From a checkpoint of a small mixture-of-experts model trained on Wikipedia.
Size: 8 layers, width 448, 61.1M parameters.
Experts: 16 experts in each of 8 layers, 2 picks a token, a softmax router.
Training: a variant of Muon for the experts, 339M tokens, 10337 steps.
Below are experts of layer 4 (counted from 0) of a mixture-of-experts language model. Rows are named router (the router's row for the expert), gate (a neuron's input weights, with its number), up (a neuron's input weights, with its number) and show model dimensions 224-447. Each number is 128 + 24 x the weight over its row's rms, rounded and kept within 0 to 255. Numbers have three digits each.
Before each expert's rows: "mostly gets" lists some tokens that are sent to it at least half of the time. This comes from a sample of Wikipedia text that the model never trained on.

# expert 3
mostly gets: " m (", " William", " George", " Alexander", " James", " Director"
router:085090114153157159154087142134103094127112097161120095094129124117124096145108136117081110157161153165146099127104151094113124094117144133115134168118109166094110106135102105160110110100168159162090155112160142145123155095157140134146100099111141085101161154092122102158145146141100133103148159160148109144142132140156107150128094127128102148134129166133129115102094081142147114103123119146174145158136100129156124157155123158095093136107135146160175095130151120152102146133151091106152160162170137109108125134154099167115100113108133153164099127109158156101118111113104150101144152121151108092107170110137131106152175137141128142145117082122104152093162105129149089162121
gate0:148130152106153153130161076136168170144106134177151138110129084147119149129134109144150118138170119109108134147132124126128115166148116140116133109162141090152126153147191130124128108130127118079121119109113157071151119102155130119147162149149130107086122107140120101108138118138132166103139105127107130103110115131137114134152142120156130106133108120109122135142162119116119127137131130131138085163131124064134114163134130077090142148144136140145138118147098120123105154098133098112086130100113136106119088130122129181122133120133150084109092132105142110197134166102135081150109117133098097112181118131133117132096155135128082128069144130119115151136076121060132126081146
up0:176104165078153117141094099139081134087113132096113155125155106126131172134126131098209138093129153123112131112129103180157174154125110172092175147113169093130112085112132126097166135152143143170121131139142115107089136104154084141125125140123126107113133126108156105124135143104170109095075155145162156110112138101162133137114146170117110100119107104111100108129158121111119145106151144125120087126127153136132129134100123132077148158088146089155132098144131132095121151105093147171136111168102119193083166150158123132149127128103114137117106135114155060112163115126105117126124140117060108127149122113111151138115163120117158131136129121095078105110097110088147138138092

# expert 13
mostly gets: ", B", " on ", ", L", " | L", "; B", "\\"
router:093093102150155154160083149131101088123106102166117095102130129111119095144104130112087111158163147166146098136101156096122124090119142137116133173128111165092105103131095100163105105101162160158095154117154145140125157092161134140143100097114144086105166149095122098156134153142100127097143163160143107148144137140150105145130096125134100144138136167133124113111092080145148124107128121150173141151142101127158127159158124154094094136105143146161169097129152119154108148128148098112149154160161134117103123142156093169113098113102132155162101130108154159102122110115106152100146143127141116093106159112130131105152175134146133144152112083124101150091164104128144093162118
gate0:098150145097141140124128114131151137079116141147186149162102151106095167106131132154145092097079138144092145106163157126148118155129126080138110150151140123148156088115129169155157139105150105102113118132125122123108148114155116115107175152089122149146114095088127121121119120151145103135139090102112148143101112108121119115094143131127147117103121176137087152111155118138093132136098135122129132103106146146126079117177153117111112135104115123107166138148169140113133102151156126153103130078089127127138132154103132151110132114102167129150153123148141155158132146140124138131173163112091080148138157138093120147153123108106104106087088114133198146147103160129093110130143
up0:122112074110099139145144153132147154124133147142087129117170137093107126146132106158115138116109154135091136148168150111134146146109111128148139138210142156125135123110072114161125105144143110147128112101087143141106121152126129084138131113097141111097147126175118160132127096119146142141123138095119132098157136113145110161152154124109132133118122107139076116138099131145123148152103161133121148100145154148095113105136162148134134108167122099127172185105129112139169159140160165131162100152153091122133161113135126081099113168104158118092105113136189103118115108136167159163114151102113115117112112109148086159122144115111131134075112122089147121122146122129099117087106

# expert 14
mostly gets: "\n", "\n\n", "\"", "\".", " In ", ")."
router:114092117132159133160107131119095141119100132142093110090114118138110098105108153096141161125184178163152095153091153137104159130159136101135142140120101173099108092093109113129149146098148167155105150142167152125140094104154158150148109113120161109135155154112143102150098117147106121124160114141156095156146129104152110148100112137164120169103113128154114085128103115167137149094152130122151124106121148165115127168128105115139127147098141119143153113129152097165125153098136090112153143151158143110120113093157137150117111121099099159151116143100141134107169104141105154099114150156125102103081136123151146137156186113107128141079124097148092166115145081136162102151097
gate3:170137152143126167124130099155112072150103114093084175135154128137152102139155124174139151141098165099144141132120152165121133145155120122097137100109126130079107135120112149121186168123142101178142122132134125149083114141157081136106152109106152137137128108128131141148127158138136118090121089101126152128115081131110159102100101128103115129110160143157090071119167082145127120131142108096146082131134127128155142122145166124140125123089143127120108152108108140181166138136147158109151110119115156130145112117135130113191152140121101118106099141176151134094113089147148177128099102125109145112150122142145133135123137130132131156161119116079143083136120124116145154091143
up3:074119117122133100117131127100102115129122127135149113122159080121131132099093157109105145085137122118093135100111151132157128152087150087135159117145120115122158120147123077112101073142149140132114111160117137153115151133107111102159132144165144113156064115126134156116137114115092160147152174139171093114155117137106122126123134120161180117113159134148142162142152139106113157144132091134149174155136124135121103164116129153108175138150096088128141076160157099115112096081106133117110163098155162092121114103104117122098147114118115140149143133117107132115163147137156117146152142122128163173112130141142103095121147105104152130112144131123106184129135103149111112089117

# expert 0
mostly gets: " | A", " debut", " attack", " gl", "0", " drug"
router:094093111155155158159083143128098083120109101164118086101131128106121096137107135122089107159163148168144098132102155095112121091127144139114131161122113170095101106135090103162108095099161158159092151107164142142113150096156133133143100098115138084110165157087122100155138136151100140096147155147143108152143137135154104142126099128133104147131135165126135112104094085142152121109132115154175140156134102127152122153150121142096100136099134146163173093135149121154114144126154101116149163159164138105104131140157095164118105113102127151164103133110159158106117110109106152106142155129151108095106165110135125110158173131143118140143114075123099146090160106127149094161127
gate3:117143101168125110139161130155141122087137139133166092112151162146125129111113148143140139132121150093106176176128144116130133117118116136111112113122143124134152145109125169112157146129116135112141087122146143118123141111073147118123161120143178131155115130098109171111086111096132160152140139144092136155087171084071149103136139115095164134149083141140144137146144138091111124162130124101127094088098132133139159108106159125145122135150137092120123117084077153136166105118128142103120064062110161129103132130119137138082139122114147079114129122111156111157108110143102107099134155155154131165123127117177129121127096148138116128141141111117141132180087158111128130127135
up3:104145130122139143125122140134136133140160126125137120112110111177141123126147144101119107110149164175115135116138098082118134146133117088131090155120108123102079095127149121106163136107092139168122133096099143107126113142099149137151136139139096093099106141179143145122136131118143141109111159124147156104143079198166138116089153115142174153135129101137155134157137122176122178130081093120103135144108110149101133160145135141101092087094118113115107143126134169140064181083135139082142180152150127127112125159115131132151146155115120145130168154120136116108128139122093141145102119146120146149134137179088135115113112091105170112152146177133097115151134122109131149114133

# expert 1
mostly gets: "==", "===", " ==", " ===", "====", " |  |  |  |"
router:099089126147161135143084149133095087106121104154114086093143124093130096140122131121074113162146140165151097134102147082135127109130147115124130151117106165095099100141096103133123118096165163169095146116152148142133141098161147143140097095119138091097158125094127102159144152145094133123155144166151108150144116132147105142108089108131104129153139165146106113103091087141144117111128116151164138153143110138161122152167128149091086119100151140171144094128160126150099147137154093106158160154148131107103134123161103151111095130107134157163126101104161165109113107119104140101140158116144130096104142097127116128148171130150135143128140089135109140093163102137155102157120
gate3:138173122093113132118127078151113164135143071134089119119163107086125113143125080082116137103104072124127147102113117151115125103110131147130127099169101106148146159169096154107136122148143133125152145128128101094095109125158104171113115116147148098148181131169136108159158145147145127173151116127133125131124148130115125136129177147157143079147104141176107141111155125107133119115167100151168144167135118123110114154122155089087132156165149108138094109168131142105139110093124106163131140104119160132147144136135149138160148112128164118138125147129152132138093137125109068147098133170100175150139138138167105113118141110189128152143163142105148079096106106112087144136122
up3:121124129154126159119099095131120177121157114147105135144152074109095122133140071122124136082104101181122120145150103074155116092104169132126163114141142109162147145136142143101107157107154155138100115152129135139080085107128097160150145100121154130148144119128141109112137164125117134170120083165118127133144170101132154121117149146126138061110121159175151139114132121106147161102120123109128133147152124161112152152108166109087120162162075127145098195189104139098093147107126107114134109112117154141159134120107136100145146148081111121122136120123138140176127113086137119147106150132105132112094127124183071066144159138113128130161167155149118081106138089139128115135165

# expert 10
mostly gets: " University", "ler", "burg", " Jr.", "dale", " Hospital"
router:088090107150155158154085140136102084123111097165113082100123135109109093142102133116084109161160150167144102130108162099120123093114141133105129160127109162096114106134088102153114103098168157165096156114163145153121154098154139143150099107116147088097153146093128093160139146145103134114141164154144109145143129134149108157120095130136109148141135166131129115114094082141156126108131118150177142156136102129154123160158125155097090133109136135162178096130147121151112143131148099115155158160169130108106127130157097167109106108105130157161101126109157162107122108108113151097155151128153113091108165114135128105158179139147126139157117088123104155095159109134143094161116
gate0:154141124137109103123176100168227122130119172123159153116124163161114168114104103133129111158105141120150155127147126123136159127098094127123114102136186109116120139106115119120159116112125092158161165157117215135122150094088116113119197174133149104153142141122116134154114116137163108109145119072111142136154130115144133164138135150126131158164123162143137128130175131162128133166144130142115158123132175137106133136101175120104097165156104149133139177122120138108108093093140076164154176162113097127108131150106127138073107102137123161134114151138149097133104125148141124112156101132134142149170104155146141086109174142119131091143129166126097137101160151155131144116156
up0:134107136138086118124098098124148080111116123113135141107108159135130147140115130093146112094139135130134137177107143104118097150110124105141147148125132134106080119132123114122140189111149160129112083191104128167128124107136131186135157178160106081144119107118137134130108119142114060167085165113106120129150144100139121129083152134132182153118098138119169133093091111112111124109140128101187096145129173171117159110114109114132115163129095153127124133115084118122149086144125150126118137160095117089138128115106135121155100121149129140129062151107140154102154145140141121121176124142133090149166089117089148103129135140126145087074139132121116111116133094166100138077123

# expert 2
mostly gets: "00", "(", " Tom", "73", "59", "74"
router:091093107145158155158089145133104086120108095158124096109126136109121095143097133123086112156165149171147099140101157096122125096129142135107140163125112165098113105139092105159108104102165157160098160109162136151125152093153137138150101106106150089101160147098128099158144141148099130102143159162147108151142139131154107146136096124126107150137138166132123115119093077140148120102121127155169138157137103127163130156155123153094090139106140140154169103136155124151116143129150099109148165160164141101104125145152096159114103115110130149164095126109160164112120112109115155098143147120153114089109165118137121100153172135150131141145120082122111156102157106125145085160115
gate0:139130161162112118178140137074171136115077134170154117088151110142106166133177110079138112140118103123102124135136138178095142109152153145146176076119156157150117128100118154149099110168133131099129130117161153090110132154152117105141165146112114157137132105167130098140153129124130130100090122140079189131123102102092127140139145128103141086128129155111116148105150140134173100152122104144147136109113150106129124140133131144134107176126116094150065116114115141082119119143137141124127115146131114121171113109131106144131165136104120125121105122190164110097123160172165114155174143137142062185118115105104114099062140150156134131148140156130125147156123164148128128118123
up0:120113131146146106129159146105138136110119116151122148131120125115075087106144142124155137130142147146127114134152171184160157113141166108130133149116123124173137102126124136202158138204133112105139156119137163138149150119121088131141123168103159158170112106122097095147126116149134133104121158107118096141156127120101120155116134143125107106161146109150141127184134139129117127121115174162142154132135119109156096121111156147172150151131127104123169109133081096146141179094128153122105107140127135137119079138150082134125122128139127108161104132158114187126129135162129158133095119148095082109108148141102141087099125092173078113109126137118162130113105179135113133114129

# expert 9
mostly gets: ", S", "il", "é", "′", " Be", " Jan"
router:089089105133154155150087142131103092124110095161114097093123127106115093143111130115085112162165151167142102128103151096120121095122142140115128161125110167091105109128093103161104104094160160154094154103162133140114153082156144136146101097109140085100161152091126095160144144145098131098141156150140108146143133136149104144132098127134104147134138160129122113107093085140166124108124116150169141161137100131151126156156126156092095132097132146166170096131155122152113146126151094104159164159170145110108125135155091165111101104107129150162096128109160162107117114107112149097144150122149111092108164103134124105154174139140128143145119082121101155097163107126144095157114
gate0:155143111132133156124146095093127142109146108091128144143137159138087118156098097102149127117058130126110131126111092182139149164145108114174170112111131110127138162126127150154159127129143157088139129126131118150142157162119055127135127156122104092129148125135103096128112099138139099160106130147099152063085151123138154123125157086132156128152109177136132170126155150118114134162115117149162141127159118147057116061138142086165119153115123123130155139190105149114096128140159133122163120095168119121166139129141140126188159143122108145104121171161128106118139123112107132115116099113115121170165129152128155101129148118094086084131166099081111163122109143115127159144157
up0:126148116148093147095159173143101096157140157171099104081157123112134136165177142122111147133130130061139137078109110107150093119171085131105090120133120136134133102103127141147105128121135110171113129158109141082122082132126141157137148178135107142093142137122135113147133136156097121128144160103142129110122157158140146136149109143132116120149107135132090137133153127184141150159064119094140102181121135142171138112126148126117119156118177116137105117172148135111131112145084128137108138147122118116134167145109154138110146130116130143125158163108095147143129113100194123180140118132132166123168106118129114138169124125114151102139084119094086136189140145151125074129131

# expert 11
mostly gets: "°E", "°W", "atic", "\" | ", " Sc", "olog"
router:095091106145155151158082145132105089127114101162119097096125128111119093140106134119091118163160150169145102132104154096115129090116147130113123168127114164096110104128088100153114107095165158155097154113159147141123151095157130132153099097118145085095157146093122104168139150142103136101149154162147107149140137140147110149127099125137098145133144168133123114090094080141145118105129114151171139155151103127158114154153122151097095133097131134167170094132151122153110143127150099106155167160155143108108127136159093164112104110104131158167105131107162161107116107101112148106160157124147105094109170106133125103154174135152131146144118082122100147096162109134143095164117
gate0:141149133085107149089120107102136085105115113118186162147113129164097160187132127054122122135133157151131153149144137124108146168138138132126099153134164126159154139112158159174117112138067091121113148094133164130114086130136130125117116096125118130121109097170136133117108103124156165168109112136149117108078126146107108149109132135175121178157132140120117191144170132149094119132157167109133112157154121146151137118130153120113126102123104070102125175122088157115138111151115112133093067137121100135123137131085108166148116094116148074073182125121104124116113117130145127088138129082093101166162193144113124165114116139111094114141134105109158125159133100133107124136108
up0:129133149161156136135120124147109122090143104137148167122107094145079149100101140129121140138085151103134151125145165095130124152120149118138082139146140155100109145129132106144158136150130069118149134122105179180125131137085075148164130145107135099132145111105140146134140158156112140104141148089153140109092138125079153155153121132170095151133068115132131133123128094119085099121097124121114135145095131149136130133160120141151165128123114115157125143140119155102096124130072127109136098129132116132112148130144125141127124098107166117113151108124110139119083094170151138171147090088144139164156171146113172114157135142120149101194137119137102124132091115150093142110130